Below are experts of layer 7 (counted from 0) of a mixture-of-experts language model. Rows are named router (the router's row for the expert), up (a neuron's input weights, with its number) and show model dimensions 320-383. Each number is 500 + 40 x the weight over its row's rms, rounded and kept within 0 to 999. Numbers have three digits each.
After each expert's rows: a language model's description of what the expert responds to. This comes from a sample of Wikipedia text that the model never trained on.

# expert 40
router:478567483586498481529458536475504503546435481552549479517483542497490545461510508512494558469575487491516498509475499522517534491478472535521421448436440545454531522489508472487562522481479489
up0:534528514486508532477561546495541559535495425429503538560411533551459544477465579430565493505530517527516521473441528495460529478424464531478499477423428497569451552508518490565504492471588474
up1:489533510439494548513489489543511530568454486551589484476453447506530561460474527554518562486497503504483559546519503498574478435547467480454497501493443482508533541510446476446452571460495489
up2:508528493486440475506497527544525498448427450509467575531523468480451556451467471489481501490500500450418468537439485550507572513484513509540511483462445523520537581564527488535523513523508512
up3:470474546564549530487493548533507543547465611513487493518514553396434471483526580541499491513453441453490531500428560519536521478500507453531530547498534538535451507564519448503478452425434516
up4:499445499512450467457456535446521440426434504528420497367541526527431469545484488588522586481443495531489474472480454480520480562549480413552512486537454558507519569458520546564510483585519424
up5:484472557460517541443484483495473516391460510556565476510469493457479450566462479515477508476565455425534515544500442453507497529476513520517521555521477491519449508483523506523499503439471491
Description: Foreign name pieces. Middle consonant pieces inside non-English names, often Slavic, Spanish, Portuguese or Indian, such as j in Wójcik, tz, dr, š, z.

# expert 0
router:467535471519547434476475497465493489463462493489570482489485532545515561485526506533539525464578504542498555460492474550554499467483494395561477497528520461468546500453499462536514480481488492
up0:467443490467564514546558510518488456468432461461534511469575503483497526472501537491539487470518496525449549475508506572628515518506501542506532484530530479511483468469518507488469471469458516
up1:510511555486579556456422542526581525543472475472495452527517463590549531463534582548481458473450411578511506483498533528544550499501512449504514406465451483521532510596434545480518475472441491
up2:503457434575493502488472553509532395449436492479468582485502504580460461460459446469464489464513490523515422483494531544551483445499462443435534450578546579476493451456512451528586440525524479
up3:504512498523524499464487433537436536526481563513549462463515552431525476553480588549597518470524471498465475520559443444521520537566468486494502524473535455528556520488527509480519489472443509
up4:451512447489535536453487515541548521530452530551535485468512482506434487485470489581496478515531524492488464461461480496460464514490553564481504552550531452523477428526465592569484425526556404
up5:394458549565519467473437462487489435491473596568551401457536536525473453526579470649569511517527512458486592467433556516460524487497470476481508386519465537504496568520543489473550456484450465
Description: LaTeX and rare word pieces. Braces, backslashes and underscores inside LaTeX math, plus odd byte pieces and mid-word fragments of rare words, e.g. {, up, og.

# expert 29
router:500466409593527539521487546501599544570472476544531482508460584503456487510486508506457526490509442631529545519496479505605488447433570426463528498515457471456546530494480406553425498497518523
up0:461534494478534503506514504455474500456489556509586486521496533523556486498468559498500504580523497505550487523492501539494469422424548460505444522551546430574534501499444525527548456538471565
up1:494510471546494467444480455519521515520477441494482484460534554553496528518567552496508529484512564548478490520565542522490569523566445559538483494542476528496486516574435485576482541499548551
up2:474449438534413511474490499518536486503489574474485457458457484475570502526575519524535488516509504460498485505539515505520468509490609516509539514518418513523457521482486424468552467535522519
up3:466573450440437507555515522491496482568477449522456516497503542492469523424447514488553542576552445551488412481503406505481606469522427506512502456455489488450537530543465413462474555537573510
up4:472491459507445524579494505478533475430486462563493491476421470509430453504520565496467494526548518584525463545443471513531568557509429514488467517488532437548560522521468508479519496527467408
up5:482464462443537499477446493499541444542493541504560482512431485547496483478484471479509553514484539527471472530546504412489593475446598443457414447462436453531468575444467457523451564576476517
Description: Prose verbs and headers. Section-heading == marks and reporting or linking words in critical and legal prose, such as writing, stated, according, of, ruling.

# expert 46
router:442480403539509521501486458488473539558386493481485561464492506514466411576439499514481511475530533541481522496471481450517488506479521475571528453456439542497521500485481394478501507404486484
up0:422512531496524459470567505446512548557457503568459595512505506538455520500555443523560479514527411524470536525514477490492567471473448498524478498549510465530476400531455490517507469448507510
up1:520448470526486531552542530544469478488424526478507559497481461499471423558485509503483521491520540459513464497493475501490513451465527457532581536530504527447480476586453499458492497509481567
up2:487566519509440567496495478518513496512477531442448506494453525518455468531505459530486504533475437444508504428451570428510500471498510472534451480557499509532509530521508509489544528452445471
up3:450451501436562478488485415503568533541481494444497496540491462501485573479480477493526476468512520536427557511598510438558557459493494499524536532522506474433516460530560484542429533525446464
up4:585516529498474501507459542471474472594529472524423484438513503543484577490479459518514547624528493527470429407493586511470551516489512564538500445489424451474513496536466428522547432559511460
up5:458487558520454561490438497516539478501503510483521470528508528605543502450483520429510465497495488488535443491531462441488567525520454411460524502473495594463422485468435490444535492535468521
Description: Foreign name openings. Opening syllables of foreign names and given names, often Romance or Arabic, such as Am, Val, El, az in Deir ez-Zor, Naz, Charles.

# expert 59
router:472492465516554548517561491416650468468459519514494493556481473491450485570474576512468523471530473516522529491502508463555421504541478483468478440493447490425549480461528439527522495487446484
up0:535528470545520531448502446474460486472478522534461506582485491456510503548460460522537535482500423439510465472493536563573502555490561504528447522529422442441419529529423538510482530529528467
up1:455527526522416565476508518488496447545491464501537505472491421577494493470438538485584547440489509512558541465524525503596475507533519494374441576414486531504478468545453513525488492540525420
up2:476505517415525448486424547495556506451460424542444460495503504457547530558497469465439470582540483547544444450557473528548460483452511490519486520486522536507534493446516457529522466482467546
up3:477495499471530447461563537517497514519423576446547411494471537513528423475469565435466487517513491504429508512489476527575490500545520466498432469437495458531470512469524482505518519520573484
up4:443501469536595476494560554502484467465457494455534481451547470451544526489536468471452525521540447497519487494531472528565470507569393544536504512496430506526520523488474519510460508485525541
up5:488527491526566465474482469508471459495493415471461454532498533568445508497489521491460587509527514514533524541478575457523567555492441445429485511469486497484572500492523429398527557461394576
Description: List dashes and biology. Bullet dashes starting infobox lines like Home arena or Genus, and words in biology and medicine prose such as species, receptor, other.

# expert 19
router:468472524546530621528565522462603540521476484517518452505497559491505515461462550507500471484531453575496503499489454541503456524543483475560593512505478499411451508460523439462503562458519473
up0:510566513480474474431439412467545478568456513458545447511528510522371516501411488493498465511520496481535528562490490557476507433433502509490506526496490399464429418528499521552489500510516559
up1:433548528499440561540517503533494547430467492471452506492484558464505518466481487519522548419486497469476476530563499562470460590506459458492567508531502541519441473460452424445521423530525487
up2:461463514554543483501450440507542518478445481507486475531432495507535495482479495519486495459500390498527525524495511490554442512508483493472547535532584451508540503492474461455529586493507521
up3:509507437456515500518487421501562515547456431482530541468514496487459538458543537479414468518433517500536517525514555423464571537528445524529463469483483534514449494533505519456576538472465374
up4:466496460470526567496555483502539490558474539548531475541428568435498525485530473427513427521555394489454464536461536552519440541486533492498526497487420547541459468511494456481487481558511521
up5:460556519508458525562596489511564515516408522466475560462500431491435562434512576494478445512452553471538541510512452583526488475554439489535466480523500445528532480502465445508508509472446502
Description: Song and work titles. Words inside quoted song, album or book titles and in discographies, especially title openers like My, You, Love, and apostrophes as in Lovin'.

# expert 7
router:491456449552525537549482504427625589525498509542512532504497516456522460509444478510523515493521530476487438549449490465503526549473529484512545482481382521504533488499469506502432496489443474
up0:462470470489475400515542566524441459548428550619463500482545538442529506512509431492418522473469556501582462535518474523566483471509467459447526478450526442457499471552512486495478485457507569
up1:462464512424465522543485498531502525482495540528473532446555531533482522505478497515428483523461469540525472471465488574547442526491552455510457506502450546413485465485483442518505536525454529
up2:493460440478507508504475473430554533478445493533456571466533583512459487492486506551541540525550506578519565556451495455474560413532489447480462471466516505591499483514537502499458501497478518
up3:484484523501535490599470562418467498452449592475454499469525509485503512494482486512527508532480520548536447452579502487551502532517465462501494519536500502489468482458548484448541551507459435
up4:408515491521455499511501594530468476441428400502469538406530529518470529543427501419524482480499468542512464539587528493489514524472568468540534496463518578491446525585485481567521446506500496
up5:478509524484509502459481525500473479461441469487488466513492517501530537465443511503590543580536539518483477405421484393505464491520513472476539434522445455596520437523518537486550571531520532
Description: Delimiters before person names. Table pipes, list dashes, colons and words like by or director placed just before a person's name, including rosters with country codes (ENG, AUS).

# expert 60
router:482511530550493484481515554452551546442437501557501498513487552470424468577440563477494501460523491501506467519438464508535496530525463461468461426466515486434513568472569447497470509467507465
up0:446568528507517440454555463467511445457504541518559537525534477469508463521485479514500559492520477503500509496458499487557536452508525478471502495496525529474510464477526429445529444540447516
up1:525465494563513542557527566538542560505466508474538547490437502488518504565464517542479489485519521472470521527441461500481470511477442493407485486489514587467405430495586460491541518481524533
up2:447465447482479477456472484475511471533444528477440464419465550528503472506483494467473499478409479520428475520578575450520508471497488506517489471462494536518537517527468420556511450539451452
up3:532514529554566488508515506576531527444472470584564436443509523510505473536529467543481457498540498477473500476504587466485526537516454517523496536546506588517476514470526535435423466453484507
up4:533519500480548467473485457521535528471444489564434462536509458513523547432521492482515599460481478485492511537481510521516495487489508414473468522489544568478459500520526467509534456436525462
up5:419472541524529494487505532462500477537498525494477469485506458503463458494523438456464536408509510488454485462451470505571495489508470469514479530521619443399469503479571410571526526465495507
Description: Capital letter abbreviations. Single capital letters inside acronyms and abbreviations, e.g. Q in MQ-9, SS in MSS, S in U.S., P in BNP.

# expert 5
router:495481443572578590500504485465632608569483478526473435500458543503460451507452512497487515426520436584447504558482484496516515488492522472499540497463458451476574469492502373506501535466516497
up0:488439557512530550515543518446485453465525460456449502467501506465491462548521525565545525513451557493554484503561492506524457489522493468485553553522428465518473507479507425437510471501471545
up1:462538507426470516490538467510529442519440475523555504490517523414562550488492467485607568491530615507424405481543550526539520517489502520531430494498603569507583550552483475516465564503534484
up2:470445510488475519540523524596528516472473464474498489486446545519482448485477499514468488454542465561495509519411517536533496505381453524518457447493551467545528519476537549531532540476490553
up3:553455510510509565541432531568444451527522485532503488464472482414555510524470470451506491463415484482472460493523490456534504503501491392437446479482458509456498489479509512520489450464552466
up4:441547533515534476460522467462514459535434458416524448440461481486544519485464520502476457527479439520571460489522532516539478473477495501469484505521492506498525566535509406649522495536547492
up5:491445517490453471495522495494429543491474531573477514604505566540465575489537458478462469462511497450529456453527421578522449496544500509482518519512534468432489550475468502459509505450487568
Description: Prepositions before objects. Prepositions heading a noun phrase in running prose, especially of, for, to, on, after, during, between, usually followed by the, his, their.

# expert 52
router:508459474525600599573517509480628545567498557513506545533442550410509443523503574449521506468551492514457496445465522457511527481475461481510488460479446541482490490487554477507432562497467501
up0:486467482478572529464444474462527574545497441492473454514454461514501528488494547563471529451417468516522481512439511476467524539435415574567509490464465454461502521541480463508544491444494507
up1:581522504530555544515466574476528505571485492506516499526499509457420490571510438483430434480520505594545477444464544389448482532462484485421504556541525531489465508509624546492467584603525485
up2:543410479548507551528506472462440525504464523467472477429468551478516525533536533499424433517472519524502464461537480513557532506447510491475385540508482528500506555538443507500476583470473498
up3:489462435463561504519451529450471509477490545541451539472557527551468468474506508515471404478452479574513472533544490511449513490559556498476452453398435565495546527460496476499462474446477498
up4:473411444470588466536467525498570480535529505475418511472464515490495459486460446545470469545519525491488501543488494532439543527550521451535546528440465498472442481463466512529414441495491424
up5:445537516519452553516397524490424477476470453478569483581499506506514488534599478533483493447542397486537476474447471469466535506478499533475473558487538619482489560547490499532556518578518465
Description: Table cell and list starts. Token starting a name or entry in tables and lists, such as pipes, list dashes, opening quotes, of, at, country codes like GBR.

# expert 35
router:566434444543492584551539507455585510474436501563477499495484574504537526547496562472494507430593479523467521507514466512490423516448510447578487426525421507462535483411553461500470526465538477
up0:539476436504489515442477484460532467489479381418470497529513436540466480456469563508470511576528480503460423503537501472444492480529523524511443480455509501509492536447517454513611474555415458
up1:509513492508424577516511544463498481542470451554465459502515550500481509531504478496492558523496474519527557416583488511505534518465492520496485461473528471539498522467517487489507489487531504
up2:515471555463493454555503498445536488537503489552456562551556493438466547507511491510447547532547522553512526497515500496469482581492599436499437553566552483580502460434503446524586430525466521
up3:533464464583535456473444491464499473538508459533434499487560502554531482544536509472483485522550454575509478496512477481498555525514549527484455488434477451446475517552477452555464531521460520
up4:505527492519476514493482478482589494448566551498521471518465529413545498508451531536451508496557503489470473568496512523513551513523415450552474450551441424496515443482508414551497461508529442
up5:471541527421464495570575536587517538527463445456441545525478536416523502556520524438474527577524459534555474525447458581523491488516509545564454486566519594459536480532515476556531496433553591
Description: Determiners and possessives. Articles and possessive determiners starting a noun phrase after a preposition or verb, such as the, a, his, its, their.

# expert 20
router:521461452573474594509541493462636456475460480526515558499454594518476472566488508477497529462522444590496522474506471505520446507524465423522500461459397478513500475477496433518531548511514481
up0:507478489531464502484577454493565520471474551494536450509484465488510436524458607483514511514490516491511507417534539540527490544539505527448450445462574477536489520455470478530485497538425494
up1:497493508472553572517512554505463507485447486509514531436456536490444479539355470528563449486484531480480564539532539506540562505443542485529473447473499458562463616515459423571518446503526439
up2:555505477532527480504481505525541495497472536439566488431506480503490485509449455530473494571553449408537474519557400568497541454487475495519470478443495547458492465459482483548507382529528482
up3:534477425493543597562490536473428485537491504410551590497472511514518483465512546469477492503492470527503543488589508547489428512514543519440528458530460543496538469515447448453514478544533515
up4:479516517501482456534448536496523539538451435526510495495502508530447538464439452474402586553554520536572547537519478533476477532533522517534529546485426551485479587543514461502509519501482444
up5:563390519494545494530513495504568551509514557459436508525567490568458514422494460490500500535479502523451605538506523456507469462536551499486523510441505503486541525458490408444527486547533475
Description: Determiners, war-era headings. Function words like the, of, his, during, and war-history heading words like World, Operation, plus list dashes in military unit infoboxes.

# expert 31
router:449492495510475539484497493433506518532418527579531551511508540504491456527477505527513469448523441542497539484422496509532451474501469432505509480526511489438496507511453424445524580444446491
up0:432472430555495527465480543494550449512490488496458490556478530509487460536535445495535465491496440490451464532553558575491517497522435511415477501482493524519489477480453510497495495502496501
up1:538502513469502483478538496516561485423482441584512462576419519487449504510507507482536505466439495461511520454485492525482503528575429505488514485498455495448515497490541418457538544510436430
up2:477523423458492501515453546477494590511495512541563490501455531572494446468535487498470513461461479515501466485497493546483512560557498537537477554522533521391543501454517440498537533535508459
up3:420577464517508467563503465456512526563452486497491489458536411540475531547442487506501557514535543518478458508482485521525569464529535477469480454496469462453519477588487533491497519497497513
up4:481458524573485477510520504474519520550481520604398490472464488567437540479445520454504561544527480538589515473468559415479551525472502442476498450547516480456487473488418437519512469513551530
up5:492475398450461489480556548478505488524493496506486509483437479472521549475521550547504406515490555545455486506553511466571503512497519466519553504477516562577469566455517441568476527433495463
Description: Media and brand names. Opening pieces of media, platform and brand names in music and games coverage, such as Tik in TikTok, Rolling Stone, USgamer, Football, Nintendo.